Experts of a small language model: 1423M tokens.
Below are experts of layer 4 (counted from 0) of a mixture-of-experts language model. Rows are named router (the router's row for the expert), up (a neuron's input weights, with its number), down (a neuron's output weights, with its number) and show model dimensions 128-255. Each number is 200 + 30 x the weight over its row's rms, rounded and kept within 0 to 999.
Before each expert's rows: "raises" lists some tokens whose logits its average output raises strongly, later layers aside; "comes after" lists some tokens at least twice as common just before its tokens as in all text. This comes from a sample of Wikipedia text that the model never trained on. Tokens count by the router's weight.

# expert 5
raises: " in", " to", " on", ",", " off"
comes after: " was", " is", " as", " a", " were", " be"
router,163,169,210,230,265,195,210,152,189,199,230,200,191,177,162,255,172,195,217,223,196,197,150,204,216,171,192,143,217,233,235,193,210,195,224,190,214,189,221,175,168,216,233,141,201,169,190,220,245,167,239,185,226,210,173,224,200,157,202,154,213,185,171,168,175,187,192,178,212,202,225,142,191,229,259,182,139,239,186,179,202,186,160,198,173,185,127,199,178,162,239,213,222,250,195,244,190,198,246,218,213,193,215,203,152,218,177,204,182,208,184,172,243,248,206,236,201,187,184,221,205,199,215,159,221,238,206,215
up13,194,196,116,214,214,175,209,181,247,176,191,200,153,150,130,173,240,244,202,219,147,220,220,227,197,215,216,205,174,233,204,177,151,195,258,172,175,204,157,221,188,196,181,206,269,170,200,176,182,236,139,199,149,190,229,195,203,137,196,196,156,223,217,178,216,236,149,249,148,214,185,178,104,176,180,200,229,200,209,217,224,193,212,245,147,235,172,195,219,178,126,223,177,242,197,180,237,196,155,168,187,224,191,210,155,221,136,234,192,173,195,196,98,217,171,194,279,198,252,179,207,213,223,212,162,171,168,178
down13,234,245,178,188,211,201,215,252,224,204,195,193,186,181,221,184,192,185,210,181,231,221,193,206,178,154,162,197,176,162,208,166,131,188,227,196,219,128,170,222,214,201,191,237,188,215,194,228,198,166,228,222,191,175,196,156,212,185,243,225,170,210,196,194,221,200,221,222,179,159,199,197,226,254,226,210,257,204,185,214,229,154,180,194,224,215,210,206,229,172,196,180,172,196,172,171,229,150,219,205,230,181,199,230,193,208,205,226,236,200,169,237,225,205,183,219,238,201,196,184,204,218,198,135,199,256,208,246
up14,150,198,205,162,241,232,241,181,190,183,227,177,159,202,211,221,181,201,194,211,224,216,236,221,167,217,120,234,220,222,217,212,185,212,215,230,216,208,189,172,183,159,151,193,226,169,225,240,206,215,201,219,250,274,282,197,180,172,215,210,171,155,237,196,245,200,192,172,184,206,218,202,190,170,115,183,197,176,142,275,191,172,186,179,242,128,183,203,243,182,171,223,187,203,160,150,239,196,204,145,201,190,194,247,209,193,182,152,211,205,238,186,191,223,203,189,194,197,162,147,188,230,219,164,212,141,148,201
down14,130,182,229,271,208,167,219,222,120,206,213,197,213,236,201,216,224,211,156,159,181,242,193,173,270,202,222,216,175,237,191,191,206,247,160,197,194,224,167,144,204,162,188,227,179,171,168,236,213,177,194,171,186,166,188,252,248,271,241,187,228,241,227,186,183,183,182,194,185,234,199,179,192,177,193,227,217,208,142,140,216,188,237,239,214,164,216,202,207,190,138,233,229,166,237,184,261,214,202,188,136,171,228,180,241,275,197,220,270,161,229,186,193,199,191,252,192,184,244,188,201,115,208,188,175,186,199,166
up15,211,227,243,161,149,204,214,161,212,208,145,180,178,142,170,183,280,169,189,207,165,200,217,188,160,157,265,181,221,211,160,163,159,243,178,178,149,195,198,197,157,199,181,231,250,230,196,205,130,223,219,171,168,181,197,203,201,235,248,196,207,195,191,214,216,266,180,266,205,203,178,192,180,252,168,193,237,182,161,151,210,188,225,200,177,182,174,209,186,196,204,161,175,218,158,221,212,166,198,166,216,185,197,171,216,170,158,205,221,162,179,195,184,183,193,207,215,190,158,165,187,122,192,185,172,165,165,141
down15,191,209,195,184,159,153,155,238,228,258,223,225,200,198,187,235,218,169,190,215,183,180,165,178,231,176,165,204,203,218,207,185,174,204,202,240,209,202,173,249,197,188,183,226,181,173,212,183,173,244,272,212,251,226,203,224,206,134,189,210,192,202,185,203,223,160,186,171,154,160,177,203,225,158,214,166,198,216,227,180,201,214,242,220,204,188,180,190,232,182,174,211,166,180,182,256,184,265,182,257,204,260,203,259,209,193,188,179,198,204,194,199,178,229,264,184,178,272,152,168,201,152,205,225,209,206,229,181
up16,220,217,217,182,203,169,232,218,176,146,209,175,164,168,182,160,148,222,202,200,174,196,191,192,216,185,198,195,212,207,233,214,166,185,184,121,170,206,227,217,280,227,183,237,201,179,187,170,144,223,196,231,193,168,177,209,183,237,185,116,212,182,185,186,210,230,209,146,249,256,149,215,186,237,209,205,198,229,180,224,121,138,210,176,202,242,209,143,224,201,204,169,240,214,218,136,234,168,266,241,169,188,234,235,206,257,167,171,175,223,145,173,184,189,228,244,202,211,182,187,174,185,219,193,171,176,162,196
down16,222,188,199,221,208,203,214,210,212,198,180,235,207,153,165,167,163,215,164,249,196,175,188,227,183,247,194,199,259,222,209,169,250,165,174,166,155,260,226,207,136,229,240,206,181,248,193,182,208,242,198,191,202,187,257,207,202,266,187,183,253,221,194,208,161,184,209,226,207,239,236,198,200,232,202,245,183,137,181,184,209,228,239,227,207,282,198,179,228,174,191,218,199,172,206,216,110,197,200,196,177,202,203,267,180,168,213,214,213,208,214,197,203,118,205,204,183,179,233,209,243,187,158,192,190,145,178,193
up17,225,244,185,248,197,204,191,203,147,203,202,211,208,237,245,176,209,221,233,169,220,129,184,182,177,240,206,172,211,134,193,145,261,209,222,208,203,217,184,149,224,220,156,208,208,178,172,208,169,196,162,202,177,204,167,181,158,197,157,193,225,193,225,235,190,170,188,187,203,214,200,180,159,188,175,177,199,198,177,195,249,231,199,184,185,159,246,229,208,208,202,186,203,198,215,258,175,176,192,265,145,231,205,188,154,179,225,220,246,213,185,217,159,158,199,202,206,208,210,191,148,169,209,203,178,156,179,188
down17,226,212,215,201,197,199,262,155,183,189,209,230,175,219,136,176,230,217,173,219,236,205,217,174,253,222,237,237,217,187,226,193,208,201,202,194,227,224,205,173,220,240,214,208,188,221,198,189,184,218,201,144,221,175,199,197,197,124,242,145,178,220,211,212,203,245,231,185,184,216,186,226,224,137,213,189,151,200,205,163,201,242,178,215,230,203,166,150,228,224,133,219,218,212,189,216,202,192,232,195,232,168,230,199,212,175,195,238,231,167,232,208,218,210,220,199,151,241,199,213,221,149,183,191,208,205,276,149
up18,188,164,168,251,199,181,235,214,243,200,212,230,186,149,218,147,155,150,190,232,153,219,181,186,245,198,194,142,182,172,181,249,202,230,202,215,184,164,215,208,176,150,209,157,219,178,203,185,170,204,201,189,201,224,237,223,188,230,177,240,221,204,219,209,222,224,232,218,232,272,177,230,237,151,253,234,194,189,186,191,169,221,258,236,193,173,198,228,170,188,236,159,146,193,196,226,214,185,197,230,206,217,212,242,189,193,171,167,199,176,239,206,176,166,190,157,196,215,215,202,198,186,178,181,147,180,213,210
down18,191,186,144,227,207,186,159,249,201,213,277,207,202,204,254,101,172,226,190,150,139,182,212,180,230,207,209,171,195,205,207,237,213,173,236,140,230,140,240,200,182,193,194,205,197,208,134,228,204,177,209,201,205,169,185,228,222,223,172,155,206,162,230,212,242,230,180,186,129,213,217,157,198,184,210,191,199,218,245,174,162,262,180,169,213,179,188,202,210,246,182,172,196,180,225,191,159,188,163,159,213,220,242,221,195,195,179,220,178,198,220,252,145,204,203,145,243,199,188,293,235,196,200,229,210,251,182,206

# expert 6
raises: ".\n\n", ".", " that", "\".\n\n", ","
comes after: " |", " ", ";", "–", "202", " Z"
router,187,200,205,216,271,199,234,167,216,179,259,232,172,161,178,220,227,197,271,150,197,211,149,229,176,170,217,166,192,186,221,174,180,195,272,231,201,210,176,224,193,191,246,138,217,198,195,159,208,207,173,112,216,141,186,222,182,189,186,166,194,169,145,188,232,154,196,187,232,198,231,167,228,246,184,209,247,238,204,143,190,229,209,206,184,212,176,190,209,171,268,222,182,216,163,232,226,213,154,210,215,235,209,177,149,153,208,240,179,191,206,174,206,233,245,222,195,204,187,211,176,210,180,203,208,202,180,239
up13,227,230,180,206,186,143,192,198,240,208,209,193,167,220,203,193,195,222,164,203,178,145,197,186,219,222,216,178,237,151,188,216,227,208,204,165,233,220,257,217,218,165,194,201,190,160,203,152,135,142,168,204,232,200,162,226,185,224,147,227,180,163,205,191,197,187,167,201,199,189,174,233,188,234,151,213,249,165,192,259,187,182,223,166,163,196,203,152,165,198,277,174,204,255,161,188,221,221,212,184,175,207,190,127,198,156,168,228,174,215,188,169,201,241,192,192,181,206,212,204,199,197,214,188,244,245,180,175
down13,201,216,146,183,163,223,153,129,210,237,199,168,175,191,213,176,207,195,179,224,235,164,270,184,202,194,199,158,154,180,173,177,197,194,217,236,172,262,180,227,181,177,233,167,197,144,177,221,208,234,183,194,198,219,232,210,161,214,243,252,191,183,160,186,201,190,209,171,192,229,233,201,194,204,207,213,255,236,223,180,208,185,201,199,218,145,193,182,198,185,154,163,172,185,257,189,267,210,190,238,208,215,182,200,233,120,182,279,184,180,193,228,199,247,182,157,228,171,193,195,227,227,202,222,270,179,258,180
up14,272,219,207,224,195,180,200,205,240,173,174,189,203,164,197,143,166,159,226,155,202,166,226,172,175,203,191,204,219,190,187,209,231,170,172,202,202,202,163,197,210,177,196,197,170,205,252,198,220,223,172,229,297,202,185,183,170,224,160,245,178,151,189,215,174,174,230,190,229,158,191,178,187,250,227,194,192,158,200,181,229,182,145,184,203,197,211,259,240,221,219,207,158,190,257,161,216,222,209,231,221,202,231,229,251,199,215,183,226,169,148,221,235,152,148,190,249,258,224,180,237,169,169,168,223,204,227,215
down14,184,217,168,198,178,216,164,214,132,183,200,225,172,241,144,201,232,183,229,236,191,177,166,149,211,189,201,224,209,213,197,215,208,166,230,143,152,195,243,157,193,243,163,227,247,238,182,169,211,186,212,204,205,219,213,184,224,216,248,236,224,203,230,219,156,150,238,225,216,240,197,250,174,182,177,236,227,262,175,184,185,150,191,144,206,188,209,165,217,178,193,187,156,218,185,238,251,188,232,211,205,160,209,197,258,244,139,200,194,176,204,198,213,180,185,223,203,209,238,170,232,229,217,223,151,136,168,228
up15,180,248,205,197,172,219,199,199,183,220,215,228,157,172,209,202,152,180,175,221,217,174,212,238,181,196,198,242,198,194,222,220,205,248,234,203,208,230,180,185,162,185,231,193,196,250,209,198,207,226,190,194,239,194,212,199,145,186,188,184,176,185,199,175,181,216,235,210,201,207,229,222,141,167,159,216,267,130,178,197,259,147,200,191,196,159,186,158,199,171,198,197,201,248,180,182,179,248,185,184,194,147,188,202,185,239,236,189,217,233,191,180,226,148,194,236,216,174,207,185,251,165,191,270,205,223,206,152
down15,199,192,208,220,200,221,167,210,239,195,245,251,261,181,149,231,185,159,226,195,202,213,176,198,216,248,238,184,227,197,185,291,208,195,230,192,182,250,221,243,149,170,213,235,177,251,215,210,246,219,208,191,206,140,221,229,199,121,134,208,238,212,178,208,170,217,204,221,210,194,208,205,228,208,231,211,160,149,214,200,203,223,165,246,178,200,238,187,189,180,180,163,240,200,189,190,173,210,202,167,190,243,214,189,173,194,208,187,246,175,236,169,185,218,215,194,209,228,151,199,165,225,201,186,191,239,172,192
up16,229,224,229,181,196,202,181,124,188,235,187,228,208,216,181,238,211,154,200,200,213,184,161,152,205,192,243,201,159,218,158,240,183,183,172,200,187,213,142,148,217,187,252,181,207,140,167,230,205,222,189,223,182,255,243,267,180,216,188,208,213,205,232,189,185,178,187,298,165,240,195,172,217,183,176,167,262,201,215,254,195,235,201,177,160,213,188,198,214,212,240,210,192,181,191,211,225,216,190,173,164,247,186,212,229,220,168,191,235,206,227,175,181,244,219,204,204,203,184,210,246,182,279,200,196,256,208,229
down16,180,254,175,160,158,210,208,197,161,225,238,197,165,171,189,171,237,191,243,256,198,206,196,187,181,196,133,194,223,259,175,207,214,165,203,213,187,154,209,149,176,163,209,167,147,190,177,161,184,165,200,136,198,204,204,178,162,160,190,190,171,159,219,196,208,165,189,214,204,217,209,238,186,220,208,242,209,211,156,220,207,229,211,227,156,213,215,193,235,174,239,249,209,170,217,209,190,210,234,199,163,218,236,164,243,198,163,195,236,132,217,203,240,188,243,218,189,163,187,188,227,217,210,212,212,206,248,174
up17,193,179,202,234,215,229,188,216,215,227,136,94,158,203,146,210,160,267,196,179,239,227,167,193,226,199,236,213,203,168,207,229,211,206,228,226,203,222,235,242,235,241,210,223,167,184,169,168,182,186,244,152,167,242,179,191,175,167,203,165,224,181,223,194,182,224,192,171,198,235,239,242,181,144,216,148,214,158,196,211,196,206,238,208,204,201,227,270,150,140,237,152,217,172,187,213,193,168,248,173,168,198,179,180,149,229,207,221,188,211,156,197,237,177,226,172,262,178,165,137,272,207,217,238,237,226,183,221
down17,198,190,184,172,170,121,167,178,174,178,217,198,258,249,157,166,183,182,201,198,216,186,181,188,182,261,239,213,189,212,180,184,174,187,186,207,196,187,238,187,178,191,236,218,211,232,160,195,122,233,236,261,197,240,181,262,241,183,130,156,183,221,212,202,164,216,207,169,226,164,194,228,278,143,210,216,201,150,214,211,135,209,190,243,158,233,206,181,171,215,231,246,170,164,221,170,194,191,257,200,174,204,248,237,238,173,188,228,203,247,155,201,143,206,185,246,176,235,179,222,185,174,249,231,128,235,206,206
up18,172,250,209,146,211,155,232,195,206,198,237,206,243,209,205,182,222,182,196,173,234,170,201,174,233,186,195,194,230,160,188,184,215,222,184,180,186,181,217,226,234,206,234,194,214,158,200,179,175,164,202,151,213,224,218,192,184,219,162,264,196,177,208,218,185,129,208,175,166,255,262,178,214,232,214,184,219,237,161,178,234,243,232,154,206,219,233,145,221,239,233,241,162,178,194,135,206,233,260,167,208,151,183,261,200,237,264,196,170,210,142,179,185,189,187,189,204,247,199,151,187,201,175,205,189,270,188,174
down18,192,207,251,187,187,205,173,207,176,173,206,217,201,201,173,190,178,211,169,207,177,208,202,178,216,181,178,149,211,207,164,204,222,167,225,165,248,186,176,254,194,179,212,195,213,206,237,199,223,207,185,185,162,240,259,221,189,246,205,208,210,206,260,201,186,230,179,160,178,211,214,272,215,227,180,160,204,221,216,142,200,205,197,176,250,210,248,218,183,227,190,164,160,251,218,177,225,226,232,194,267,199,227,251,230,218,200,203,191,253,202,186,142,242,186,161,219,153,202,163,186,190,200,172,199,189,197,205

# expert 4
raises: "9", "0", "8", "5", "2", "7"
comes after: " ", " (", "–", "6", " information", " classification"
router,214,170,215,194,234,219,242,207,183,159,224,192,217,160,184,245,230,211,234,196,158,206,122,213,250,186,208,188,223,227,208,162,174,197,210,217,213,220,196,216,179,229,213,166,207,178,181,177,186,191,215,158,201,177,164,200,197,218,194,173,189,198,205,199,223,172,177,189,168,196,180,166,208,213,216,154,192,182,211,179,191,199,184,183,196,158,192,166,227,195,237,292,233,186,182,206,206,226,230,237,230,218,202,181,152,187,193,235,181,224,172,165,227,256,234,194,229,154,212,228,213,121,213,190,179,207,209,197
up13,162,186,226,160,223,281,161,138,214,192,180,165,173,227,214,216,198,219,183,206,210,217,261,185,216,209,186,156,230,194,207,197,167,181,238,260,204,214,168,183,159,190,209,201,175,181,223,166,254,236,218,194,189,230,224,218,163,244,240,150,157,220,204,178,265,178,192,197,179,208,176,278,194,156,191,177,224,154,182,185,223,159,114,254,231,184,190,168,246,188,207,174,157,187,169,197,230,176,188,186,191,200,182,235,239,221,211,161,244,205,214,169,170,275,210,198,217,184,152,191,254,146,201,253,208,176,178,207
down13,159,217,210,210,136,241,174,226,224,169,221,284,174,219,192,217,223,279,159,138,211,202,176,168,111,212,251,251,203,198,215,212,221,208,178,170,213,199,221,217,213,198,230,191,237,138,183,221,179,154,183,216,153,158,140,197,168,169,164,212,197,196,186,175,192,238,187,230,192,176,197,193,228,220,207,189,206,192,144,218,185,220,249,174,163,127,162,207,235,254,177,168,177,226,173,208,219,187,199,175,202,180,205,235,200,169,194,201,174,199,194,192,256,184,162,124,216,182,219,260,223,227,194,189,234,231,202,189
up14,254,163,234,206,179,198,166,126,187,164,256,191,146,177,220,175,208,158,198,208,179,184,170,224,227,157,163,215,204,210,187,116,149,216,230,192,204,174,202,243,209,199,198,183,179,220,167,181,246,168,249,234,236,229,222,178,212,182,185,233,162,211,191,198,177,247,158,207,214,195,172,125,238,177,171,216,145,203,227,261,236,211,207,184,209,216,244,207,188,161,178,160,167,197,250,208,171,211,208,188,176,189,167,196,206,232,229,204,263,199,180,241,256,149,194,171,206,200,188,202,151,216,214,182,206,179,231,209
down14,200,198,150,187,204,190,196,228,202,211,223,215,209,185,205,189,219,178,149,185,241,211,145,166,207,214,224,161,218,232,176,193,203,172,172,230,192,188,173,153,240,237,153,181,237,208,171,222,180,244,144,194,255,153,152,225,220,218,218,210,189,221,252,216,225,175,241,255,194,175,164,222,199,268,215,252,176,209,222,219,199,238,203,205,194,162,155,151,195,268,238,193,190,224,161,190,183,178,213,224,187,148,229,197,246,215,193,168,128,211,222,226,230,161,180,163,194,209,175,137,193,162,219,249,198,182,188,179
up15,204,243,222,212,166,144,199,151,184,182,221,134,254,202,266,251,169,182,195,244,129,170,201,172,213,182,175,140,241,255,241,205,146,205,197,211,134,141,183,204,197,213,184,267,229,244,234,152,163,153,220,198,185,153,181,175,152,170,176,188,199,198,206,267,151,181,228,191,197,179,152,192,227,201,204,202,220,176,201,230,201,230,214,186,195,212,196,220,225,175,216,227,233,130,220,209,199,259,254,226,201,165,212,154,196,288,167,231,244,203,160,212,198,158,213,182,204,211,249,201,202,219,189,221,111,223,199,255
down15,159,238,188,281,211,254,145,170,177,266,155,195,254,201,265,201,223,248,194,224,187,185,118,265,188,207,202,175,168,178,211,187,227,236,247,179,250,197,251,193,215,184,204,216,243,208,163,184,183,187,213,185,203,177,200,223,190,184,202,230,252,200,194,199,165,272,215,251,171,193,160,183,195,180,227,188,210,196,200,189,216,202,213,215,201,223,175,219,131,208,197,186,176,236,213,178,221,196,158,210,169,203,227,239,252,155,238,204,220,291,185,168,205,157,201,209,206,224,216,125,186,148,218,207,221,182,147,235
up16,145,209,165,191,190,216,156,254,244,180,187,140,198,147,201,175,200,196,231,193,165,249,206,241,159,144,199,200,179,148,175,191,239,199,204,253,191,193,216,258,229,174,205,256,224,205,184,199,192,163,237,252,231,207,203,177,229,238,159,238,174,168,221,187,179,195,203,240,177,204,169,206,164,200,182,171,216,210,139,222,197,212,207,221,223,170,188,193,213,180,222,149,143,168,142,166,182,133,214,163,210,199,172,240,188,188,183,213,213,192,165,201,145,203,119,182,246,176,236,178,194,189,167,209,233,215,214,197
down16,227,204,217,203,215,106,212,234,264,204,227,204,150,166,242,182,148,197,184,203,247,198,240,152,189,237,225,203,129,179,223,228,178,165,208,165,218,207,249,200,206,191,236,189,135,132,185,171,215,226,267,191,241,236,197,225,209,230,183,212,149,122,213,232,192,152,180,194,204,187,264,234,182,183,259,237,230,183,175,218,214,211,208,192,165,203,205,168,191,192,188,224,197,139,126,197,191,143,174,246,202,223,199,182,218,189,197,242,242,182,208,176,247,193,213,191,264,215,246,227,220,199,219,150,240,227,146,139
up17,196,209,167,205,199,161,142,176,237,215,205,204,287,148,223,188,129,182,176,214,241,207,182,211,203,202,258,169,184,142,223,244,217,225,193,256,263,192,174,196,173,163,238,232,176,209,273,208,214,215,199,170,182,182,226,201,211,189,216,151,206,221,176,192,212,247,196,232,184,261,179,113,216,137,236,211,185,202,285,146,200,238,170,205,157,155,175,200,222,187,135,203,260,165,164,179,209,166,156,250,174,227,186,193,194,168,233,195,202,176,199,155,185,175,221,177,179,294,179,178,192,197,169,170,168,170,203,193
down17,232,131,187,185,211,194,172,218,238,184,231,190,170,170,234,222,202,231,201,155,161,189,190,209,176,222,196,196,181,206,193,233,214,156,161,244,235,201,210,154,223,231,162,254,180,204,159,161,244,251,188,193,210,169,224,222,189,214,120,161,170,214,167,216,158,217,195,181,170,217,212,176,179,180,161,148,170,191,177,202,212,199,141,193,154,190,213,195,170,185,197,189,193,224,216,182,231,204,218,184,234,223,139,222,220,211,203,206,136,150,170,215,243,262,183,166,192,196,217,203,198,157,205,174,145,192,251,184
up18,144,239,211,170,227,196,206,168,161,240,206,153,162,172,233,220,201,235,149,205,183,151,207,166,217,226,182,183,217,220,173,173,200,199,221,266,203,150,252,194,172,148,197,224,223,173,225,187,192,260,187,229,207,259,176,247,197,211,206,203,173,125,222,213,242,252,220,203,201,198,232,155,200,187,216,178,183,222,174,182,184,203,200,221,199,214,155,174,195,150,200,251,256,237,213,167,224,187,199,175,206,229,203,243,166,219,201,192,199,168,169,236,218,163,230,221,190,217,218,236,166,246,190,212,231,203,200,200
down18,197,229,193,222,175,190,188,162,179,216,151,230,183,203,170,180,187,192,183,197,175,226,156,225,188,212,211,156,251,250,207,214,189,224,228,162,165,280,220,236,243,212,207,201,158,193,217,158,212,204,195,147,184,247,207,188,190,143,216,176,167,164,189,141,212,180,202,211,216,171,205,209,225,221,204,214,172,190,203,195,263,223,139,287,215,243,241,197,189,178,240,209,216,185,213,261,197,197,262,161,178,230,196,162,219,196,167,162,184,189,182,106,246,197,157,255,160,236,145,207,164,251,209,218,162,176,210,205

# expert 7
raises: "200", "196", "201", "197", "199", "198"
comes after: " |", "|", ":", ";", " in", " October"
router,200,160,193,198,245,201,229,141,188,203,257,227,185,121,199,250,214,200,235,160,175,200,140,174,208,172,209,180,189,206,223,129,210,198,224,243,210,201,224,221,155,235,203,170,181,201,176,208,205,182,209,123,206,196,167,201,203,212,206,177,187,226,228,161,167,183,205,134,224,150,248,166,225,186,227,231,187,227,197,150,157,218,188,194,210,215,207,172,245,179,200,269,153,203,218,184,200,227,215,193,260,156,199,175,136,155,163,242,183,237,202,146,187,219,212,202,195,200,219,233,177,219,210,176,188,188,174,186
up13,217,215,165,129,209,146,168,183,241,194,210,187,218,196,243,235,163,194,245,142,197,232,281,177,112,195,168,207,217,191,225,251,207,165,215,241,169,175,152,174,164,265,201,230,198,199,185,176,191,234,226,223,184,195,194,194,184,179,187,166,180,190,211,174,182,260,169,174,160,167,223,163,154,204,248,192,200,205,193,191,252,223,215,213,239,186,238,196,151,203,208,189,217,263,188,234,238,206,173,137,180,112,170,217,162,226,238,216,191,222,221,241,221,209,167,203,185,172,199,174,184,172,175,209,208,193,171,180
down13,202,234,136,174,157,218,217,138,146,230,237,234,221,214,252,160,182,187,154,248,144,200,200,190,202,200,213,202,165,199,163,210,167,176,198,140,181,174,219,205,220,161,199,208,215,203,234,240,181,166,261,229,187,175,207,243,184,218,172,250,220,179,237,204,152,228,197,199,206,211,242,242,218,167,214,157,223,134,253,191,240,220,162,206,202,223,202,218,172,223,165,202,200,169,271,149,194,243,183,185,207,247,192,211,192,129,209,238,170,131,229,233,207,207,221,156,171,216,186,223,199,202,192,224,198,147,227,208
up14,233,179,216,179,218,170,190,163,243,209,194,197,165,178,172,179,173,206,181,199,201,271,142,241,176,250,158,184,212,221,202,281,210,213,170,224,226,163,204,226,204,178,227,198,168,175,215,150,185,158,212,251,255,191,165,204,190,209,166,162,217,161,232,179,178,190,187,238,213,240,238,226,183,260,254,242,203,202,236,162,251,250,189,195,221,183,183,160,184,243,168,181,269,192,209,208,231,180,195,219,170,216,137,164,211,161,227,220,247,206,209,140,159,192,174,202,191,201,236,190,212,229,217,170,187,202,208,183
down14,185,245,184,207,181,230,202,218,240,231,250,182,183,179,198,175,216,265,192,214,193,226,222,184,149,165,224,214,195,223,216,207,215,236,193,225,169,182,175,193,193,160,240,201,196,211,249,244,189,271,228,199,182,241,158,175,172,187,157,191,168,155,208,232,206,261,202,219,135,164,249,195,118,188,230,189,250,199,202,214,220,187,199,202,198,216,222,172,196,174,169,237,213,189,184,215,183,182,211,237,214,141,196,169,203,195,157,147,210,228,188,154,159,188,170,196,252,165,228,166,234,170,197,194,224,170,162,240
up15,142,208,197,133,190,205,170,236,247,157,206,244,222,182,199,224,217,196,191,157,164,175,226,211,179,221,199,239,205,263,211,202,198,229,187,213,182,219,150,180,268,207,232,196,166,194,224,184,128,224,201,234,194,180,267,235,222,156,192,226,184,227,218,219,217,221,198,195,219,172,225,155,191,210,154,213,204,176,215,201,187,186,252,188,237,222,200,233,187,209,232,203,188,171,211,227,182,189,189,184,213,204,222,225,187,238,205,147,217,247,173,203,226,221,229,269,140,129,160,164,228,141,227,199,203,219,250,163
down15,225,202,177,206,202,160,221,223,150,186,189,211,205,196,201,226,218,141,241,192,205,179,192,229,175,240,173,260,202,232,226,181,189,208,166,195,209,192,189,273,223,131,222,176,219,215,195,134,170,136,179,203,195,187,225,181,213,209,216,166,193,209,194,147,169,230,164,171,143,179,223,205,179,227,193,219,181,148,205,155,261,215,193,254,154,199,203,214,179,201,181,231,214,204,201,219,152,273,247,241,220,241,192,175,198,214,161,225,235,257,222,173,227,238,194,193,194,166,194,112,216,190,255,223,224,218,216,214
up16,194,235,185,218,241,165,226,172,193,259,227,150,222,136,212,225,238,183,262,187,162,191,176,176,231,198,187,218,188,189,151,184,185,236,144,224,197,177,199,233,170,185,180,168,237,148,221,215,237,214,168,177,189,191,152,152,147,251,196,202,183,190,198,192,188,226,185,143,194,253,157,160,215,184,224,164,158,185,192,195,242,210,155,229,189,213,220,227,208,213,236,171,215,176,165,207,216,206,185,174,192,194,222,173,174,205,191,236,236,210,240,211,213,136,213,155,179,184,219,196,199,176,167,238,163,81,227,199
down16,234,168,236,179,216,233,176,222,165,219,221,246,182,279,219,174,194,168,215,209,223,213,186,188,200,202,187,304,187,129,205,199,197,227,177,218,197,172,202,181,198,216,175,247,151,151,189,188,205,201,204,201,189,186,185,179,236,197,209,241,223,204,235,218,250,192,189,185,223,218,137,185,220,178,214,164,234,173,175,198,225,260,185,162,244,198,224,201,215,229,192,170,229,147,163,178,229,176,180,155,217,225,193,236,170,215,189,245,199,245,222,199,215,166,197,199,207,202,203,241,196,165,239,202,204,238,177,219
up17,193,187,220,185,187,177,227,206,186,238,170,235,221,230,230,240,270,202,229,225,269,159,140,135,227,198,188,142,217,230,178,241,255,211,178,211,224,196,211,185,199,244,173,212,209,273,143,194,219,133,173,213,187,189,191,147,199,229,218,198,163,181,200,252,230,213,190,190,237,217,187,204,253,187,202,206,258,248,200,173,198,173,214,182,194,218,256,196,205,157,189,183,211,198,135,184,148,186,235,208,203,237,138,179,195,182,177,208,217,213,246,209,198,173,119,152,224,160,210,145,195,225,239,251,219,215,151,133
down17,183,231,194,175,217,228,237,179,203,229,236,177,176,185,157,194,204,185,180,160,227,189,199,190,215,132,162,182,265,168,212,213,185,194,188,217,205,229,199,227,187,193,193,138,192,203,171,191,176,246,214,224,164,188,209,185,212,200,229,147,241,197,198,254,222,232,167,177,187,206,159,187,152,257,229,198,249,171,197,251,200,215,242,215,194,160,161,194,204,202,220,154,195,188,192,178,238,240,218,174,169,198,182,150,225,165,231,190,141,199,211,204,228,159,149,130,207,190,209,188,207,180,192,191,184,237,241,196
up18,169,211,237,215,165,199,249,159,194,193,211,208,185,243,235,211,200,208,226,188,198,206,184,214,211,159,206,185,170,193,163,212,208,205,170,190,236,162,195,196,195,228,162,226,151,213,190,191,206,135,151,242,166,201,180,231,162,169,223,219,193,123,182,163,233,188,183,181,219,146,248,248,202,188,187,274,156,247,217,214,192,153,242,211,178,162,223,222,231,181,169,207,222,186,237,115,222,209,223,169,179,180,205,235,189,197,219,218,185,215,225,191,205,171,162,204,245,217,211,231,197,173,197,222,195,177,180,188
down18,224,217,234,230,251,186,183,187,195,207,186,119,165,203,229,210,182,149,202,197,224,193,170,209,179,192,242,207,205,207,205,181,242,237,255,182,195,219,239,187,169,215,248,231,189,114,255,235,208,207,216,237,179,184,176,179,238,141,223,226,234,205,212,175,157,221,232,228,169,157,200,185,200,159,126,138,205,202,224,182,172,213,205,212,174,259,248,187,169,168,223,237,186,190,165,222,194,224,183,160,194,247,187,232,208,212,211,227,220,186,138,195,267,242,243,168,218,227,188,229,228,140,227,229,160,214,210,187